Experts of a small language model: 15.4M parameters, a shared expert of 128 neurons.
Below are experts of layer 3 (counted from 0) of a mixture-of-experts language model. Rows are named router (the router's row for the expert), gate (a neuron's input weights, with its number), up (a neuron's input weights, with its number), down (a neuron's output weights, with its number) and show model dimensions 0-63. Each number is 128 + 24 x the weight over its row's rms, rounded and kept within 0 to 255. Numbers have three digits each.
Before each expert's rows: "mostly gets" lists some tokens that are sent to it at least half of the time; "gets" lists some tokens that make up at least twice as much of what it gets as of all text. This comes from a sample of Wikipedia text that the model never trained on. Tokens count by the router's weight.

# expert 2
mostly gets: " was", " as", " that", " is", " are", " were"
gets: " was", " is", " as", "s", " that", " were"
router:129118137116093121124148137140108107085127129102180147111096160119080135141136114134112088139083139122135117108145148131173155091089062119128107144095108118176156148177142139104108122109113172
gate1:124093121101111132104148108150108124119110112097187168129121133131111091151101117102117117092125126149145118142125142125134101124082135100119090113142137169112137124125148068159130124116111136
up1:107099132133134077143102093132084148147127133117124087142155133166133152128114110114162136139102096138107130110103129165133193156097131099155168154118139102116129103143112137155133112130116177
down1:119119119115090118077135180134130150099126124114128144120115105135140066162062132106105140105080158101145121111163124141099126131113146080081147168113099153163115077140129134128118101141136131
gate2:111138153158140165109138122133131123090115161145072149143123162117152141119136145160182124133107130129129100121117116128140144150100131138161150120134125094174101105124135140203122093095130092
up2:126107134146148156121120135094135118096143107164109182123103121135159119173160118116187151122105124113131138154099136145135111127167091120147142170112161162086116082097100102102112142115112123
down2:128131136119121161148137124141115114138108121112108113105116126154131131108154153121092178150139127135129127105113102146086185152099140126152175117096163119129089159124144094141091140176144128
gate3:149088138131131148175127151129131115157114127155144135154111106121109124139135128138173150119143098134121127111108131178141101130093105082104150145120118127101155119111111113131141174125156129
up3:129112157110124144148174151132126092158155143122133140105127110140089144112123111084129099155157124131129116155106116139146137103133149130124099088144100148154154129093110087154100131129117150
down3:140124156135148113121107099111124163148137148109088153129130156118146148093146119161098127114157110110160150096134156101106146114106152149156127129098136163136139112146129141156089089129167143
gate4:125135124105063159103104113110135162129088128138174127157134152090110159128137151151126153142121102116158108180118103125134124133153110091135124137114152136133129141166157125092156173131146137
up4:152117144110142144121096132102131140121116106064158134144114129123133123108154147095116124139152133084114133153091073117123167177146139131151102159119075132137127145118116116097123203121149137
down4:095142099147147143111110120092118146094143154118131112133133146134109094095113123147117097139121137128129108147169116122130105051153118049118136143095151172154116134129109146094180124117125098
gate5:115092112122079070124154136118096165122158126139144129083085160089140120115120113123117156101132140125156123110102163118160126161092120135119106156066194076173150127175125137158135138141124138
up5:125132149116147096146152140127157120166123103079112102138155104136126129123132125126145118142126097133142132106113095130139149098144086093124138149169150126142109135183092120133099139145104159
down5:144106169108145105123129122081099163096124139068138163109122128144109121125136117102159134147134129147136084139122118114173141148114104198137144124094096131120141134110143135082130125097155140
gate6:126115146137128088145166139126108130127146136130174133110129098100099108139093161091152130128107115114112099124181158123156147091123119112104126131109108127121113124153119102159100201109069161
up6:140164111127152114154113115097107157146127099142161139108149092189146137100176108145138125111121102115190122162128085118066119134153161163191127144151134082131093165118126150112118156093119127
down6:124096113116121127135127150127153141141115146099133133129127114166118133084086178142158151143105197136150127147098170150119165117151142107123136112145094138168151140203084107124145100128168135
gate7:104078156133092125180137147121131106149118180126170139133145140150116147109112129134162069130131095113136137128136136143119135115123157099142142115151110129131110126165132116147155141142130143
up7:117133127144162131136105130138139111102128138116104155130112174099148148155114139121146086115158109117110146158108158103099096110177093143131139109159133109138123125148104154157157132150131144
down7:106167112125130095155155128115087123142125134155135079117124118155130161130121152094157138115104123114113121145158157177123140111128155166119117133131145104074108115110114179127138105108108115
gate8:170128113132110105096123164132136107114113153127130113112105145135150122137148117125128100093138090121113129126087114163147153123170102173127152119110126139152139162176118112135135106165018181
up8:128133147138128139128136153149135070108129125106126135105092116150082167112117115105153138145141128097133116127125142113136110127124103148161110144112119145108091122125088136116120103072137133
down8:127153109119121126111117119163117048122144116172114092113105130136143138144139146144119116132165116161085092127135118098118151143135149133112110147117095145138127154132089123154104148146070130
gate9:092136132133139107127133125131104133116122147088090128130113104134150123109148138113144114132121142152104132132164156101108126155122191127122078131090131100112164148139157141133136113186145126
up9:117130104152173099090173172119103135118132080116128113141151116124115111163152137180111132117137100123116113131147131121123099160121086134128066119133146109091130096136145156152121079087141114
down9:163172178135101161136152130114130154105152136108121151139152142114142136138131154114118113106192116153138139148131109126114100118105154103157150165131078145101109120103101164132122128125162092
gate10:149105119095120105147119119151133134117102124133152130184150150140112114140091085136116146142107081147081159094136150073141131111137134089118155126130180135161133096130104109123107118195128177
up10:113129157118135101185138106123116139121087117086110113081111121115114120119082130126121109172131134162147112148120137137116125100130149108076109130104139087122173116144152128161104108157155122
down10:089109135141117136114109133162136114125116166130145131149125136154152106130122123121167126112100145168135090110156131116145180126120089148109140130144133161177129132132091102106085149124105182

# expert 10
mostly gets: ".", "s.", "o", "==", "===", "ic"
gets: ".", "i", "s.", "o", "y", "=="
router:128133106072142119133162077114187107129169127139142112153122154157079100118148103111119132140152131125147113166127110122128136107140127144119116141078141146125112127136105086114112108132135133
gate1:149109121029121127099122116142167125126119100163148128174137073147110115124132141093111123118153138132125101139114100128091174137124114091161114102139075106173138116127140112130112112140110165
up1:107132093125116132120154138134132121162147161122143123106133125128126109129121151103129112090097102149164148123148130153128141120081157148129160108087137135137110092143143154096142126161142116
down1:133134078092103130124170130161104118120127121126124159140125083125158121164107116103151127144099138145150152108131127155094101106131111142132159108119095131173162113114109095113115128117107159
gate2:065136092117142136121150139140150136134151123150100121109111123147115131153129091154115108150126108108179142177148106105124124171095126130123132180142120140124124110115119133153134111110107129
up2:135140117124146127128115133118114146077130086160156144184119134122131126157213119148150138142108126150159120092079097115093157109137110168119146149134174124121155097097130139122071140089194121
down2:176139099148119152130137128144140180122120114092147154145110132121131149138115147105090176177122074137137116171157157097143117118101136144168165147130123219113136158121119126132120159143095194
gate3:141138169089132139148123098141133131180118173100109160126111110105111112140121130136151143121128116102139109107129104104124175100152129114110079134179131128140111100127142153133143170103172137
up3:124108146174122096108086122132109133140128141160108176131117121085167133138139119144127119101141209115116092123144100124108145117095113147148118121125153139135123124109115159104095156130138142
down3:153150144077139130132130106116144137122129168092102141125118122087095129091091164071162142142104095120112123141133099125108126138153148103121126142132137119118119149107185113127090099147118119
gate4:105105159125140086130180182111136133183140128139128107092147112131145121152120167150167109123113151146119151125157126116159128120126159111134088110157108137132111128136220148132134121128148120
up4:124102089089165112136154118126206159115147116142142112172104140133125129139138090134129152127113127144147139121156159114114137127144116175138185101134100115160092101127115098123102133102106103
down4:111133161131165144121154170063146112120100120135141130118047111206139090117167129122101121134148157134135106187073114073102140114131140143150137116116105141147108121126117196138097142146103107
gate5:191130100104139163128069120115150089162144129121076124158101118168106119129132168130113143124122148141136095117099138133149122095112142159150148120107123144133118116149101097119110142188112150
up5:135136123148106137118106161141130172164169144108116093145064161129089119108178122144090080139133144121112105117142152146129083184164156151130147089150094157133160134126142147101157126116077115
down5:150144112131088124124146147100090158089108125114146151085144149117143123073129159122115139140170149155115151102132162098090139120094146178161138124142118139128126148110172134118164131107123086
gate6:133129129093139142128148096136116131146142111168117125123124111138114116076128108130147149166149110159113133170101118138119134157109150146128141103089083123110166132127138131106083156170124144
up6:111159145119100117128154163106106109113144095118151115109141109116086150101107124120086103128134122157116110106136116144100168130134150121139141101149153118141148121128183094145127086138108126
down6:129139085112153160132125114134138105150163099137100117139151144124109141114142147098140115190107118117077107125134113099145123156124138161121110151110112131119115143146154118148143102129153093
gate7:104149137156092117107148136124085100118151117150114115158134163179151161146078105119145104106117109113142115131093176168152111160140159130093159109101151108136120183104113112090125127124160083
up7:118151133133146098147093156116130119142112143136118112154141143174151135154142137102108107142122155084098101136131133147176129139096127156128130099100158146109100118083067136116161169153133093
down7:151159120131086164109148130118128098147160100173154128158136093134133144099127123132171154171104138118082130150103179126058121064164135113059135123118141152129155098123103122110111141135136131
gate8:132140132175107142113122119153158122126115090121122124071153160137132116129152150153127106136113097151140157154132081120157133123137127153087142128156135170136143107154112148134097117171101122
up8:088130155142103103131115102136137138134155142170136132143147120118101122129170098092109157096101099105122145111126153178136127149117143110161073119145133147129151121121182081100087131160141160
down8:108126141101135142121152164178181144114110101125103142134083116115131147132144129136116166115134099150160131132155125130135078171139128097176120114114151112112134120117116063133165150117163132
gate9:093155154115134091109137110131101103107086114123147131147112108163115075183168128115155116112144116155139099144140078164142180084129132156130166162137155126143081126111125085111123076143108126
up9:134129136155075109105128133161083166104124129120118129095115100140109149079144127132131137148101139109120160113132112109153149128114112144138140152049127159095132135153142151138111190119101168
down9:101107096101105109144161137148162116099157157177174175145114092149140161087149112134134128137088122132109110127113134138098123138157110166144144057157117168127122116119111083113103140098130129
gate10:099116139120139162094085113119121106069135129129135122170117161103161155140155108092115126107098127166087130100180152129092144137086149110089158161103121141168118111127109094158096093138070127
up10:129135181133127105155142123156142122119157130089170174111112152115119127140104148097129143146122096130118154138116103138161106116090097127083111140140091129148112113127122082133124113106173121
down10:072131145164115126125134137068140073113094119137119165118109100116112093102169138091119145160149126131102137116151115128125126106141109140106129123133114135100162152097179128150141104111163141

# expert 11
mostly gets: ",", "s,", " –", "e,", "),", "a,"
gets: ",", "s,", " –", "e,", "),", "a,"
router:155137078096114131159140122086132101118145117142140131095160153139147134113135100123161120098105081140109057123130136125101129086131135123123137184078114148149123153152108105117134143129161120
gate0:107084123112100094158122160142134132138127101138119117120143146078131160139133136131175146132143097108103122140129112102125143131121128120112081126136101109138117148130118126145169147113151132
up0:128100127103136132082100138139134132107105116135155155110116117174143125073116111100177118157139154178111168123112151143147164115144095113153120138147144115133149094148167132124146099153116163
down0:114088107131147116161118118139129086138149124124093092106131114177174126110094111099146116156108192128147091137120153113154122144123135148172090067136105115136117114130117130085138118108146107
gate1:139109053135186141145102158100141129117119138125124109136170133108154108112117113084157107143082180131129094108152159123124077100083139153134144151105151100147142098185150133120116137157119141
up1:152116148174092149151112119151123105118129127120124158122124184180150115163131139148146077117150111108078137113127144102116126126132167089140135121135148112205131131147098155130137164116091075
down1:143137121094070117117088086135142162149127094145141101144096125107112102117131139121054143133113071155137146106145107110096121102152090098124146125164131134109113147072141096124150092134154153
gate2:135161152124092093133130144110103136120148103145115140104104182115143149117116115177126148120162122148136136155150131144147149130129180120150140071124114118129149109146112111112128089120131131
up2:097110147218136114103077116126108118106164131158125146139119232137133153120120162113143133127119138154075097093119181134174137150126097165112117137104065097133074112138120152115165114114122127
down2:115157141098111145129129135163097150095147125092138119140179136146161149092115113153121102134158080111141142141145165170138121143112140147164146119110148141136147116148138136104121087117099100
gate3:128087119133130126099132129155114091195144138150097104123135148138115134113108157133115141117125132122095144187126118120114152122132145157112135121112126131099093141132137098111102112075178141
up3:091118090172134075171111157168137136089107151171110140110125146125145100102145146094088179112132124089136133126116111127157123100147119140111105117133152181154138134119115114116153140090098164
down3:116109119143089117139151119101118164122155129123104131161105140126109107110122146116076132112084147121113110125154133114149118113106171097095093152150106091138104136119129062127126104121170133
gate4:160111110129151118165110146112109102127148133158122184142157092113121158091148120062210141135153123135124100171116159138128096144156174098090126141116116117153145116119109088136123146128122089
up4:127105104118146111131131143110129171106117090097128140136138127171155131147087154154182164164117098113118143094133113161091115119117119099098124128141110130096134146083114126147123153107134114
down4:155132091121116114110134089130126105123151164182122130136156111094104118145143144146150161150139137117166135131140133123130117105131139136125159127151162135097132155151140135107177183111150127
gate5:132177097083123120117151121154134121124129131115121154107121153128087047145193133126118087118140152162142145129100123185154127128124079094117127146116133170046142156130122153135137119115106145
up5:135130143092128142139111173163117110185106129148120177150114140136137143155044100162160078133114105166072114150158100132115148133135153099129103117161128158104133126152138164139108115138129156
down5:135186117127140145098116133159125120136107142144135115158121139133138103142139130125147125145075102101084120113135129089177081082090110093170120139162133117100126134173115139112136134166112161
gate6:105114101087150121110152095119114089112153123150121122080124180154120128148112118135143178141099114174100114135138148137164147139131140135169173136115107108141120146139115129132130134143179112
up6:118114170126105136140083149119170140113130168130138137129139155165158140124110121142133157138145095130153191163140083167095131149160145125113136148115126130150137159169111106066104176130105132
down6:119115127138128124137127108179098122116130104148115134148101132172156145079137125120167129113162136098157109087154127151163147109153133103141144111137140155129103116141124135105109106110083137
gate7:156135119162125119122139116124161140118125093160123118160118123090114124150206171105097111123098149146136116137187152088131117135161099131156112121121124165055104121111152138119150123158096155
up7:134129134140113174127104152122145100157136160101125187146172147109144126097103166164159158109127154170105150116108151131107127124135170144110078115155102130125105101104175151146130122164159115
down7:165143138115150126130163092144145125125143142116128120119126109135119133129139180107128118148139156118129126112148144095127150153107125188135096116133120162082111164160112130118163134142102100
gate8:104149115090149123134075130105145094119104157125124123107150144134136112088114111142149162124128111115161156080153118095147120130110125107137110147154158128142087145098132143137127123186129124
up8:081138137123127096092113120132141118132139168138171133113146137145092101124113122117133129150097160117125144103111143123115115156087067139153104123102143158127113135125096087148126124142135110
down8:113114100135140110147143147120130100136096143122162105100140156118111125139104147143143130129135123121165105097137161133093121148125094183133124094124146134112123084120093094116178126148123129
gate9:107124150117120083170153164105119106132154159117116127187158151127118139144101136122095161101119139141167114139115103160082101102133154152116161097153109142127128143128136106103101143137152123
up9:111130149081128096120165119124109155130146120151143104133120132076078121179125101133133122131168128126182123192154155156099111101143152118151111097143094121174128132154132136110137151155114125
down9:125114163104114125134124127115132244122135119126113105096054122146090135127148139167157142115165121105125093108144118142112101091143130089103160092112179125143096125115129118132122136145114078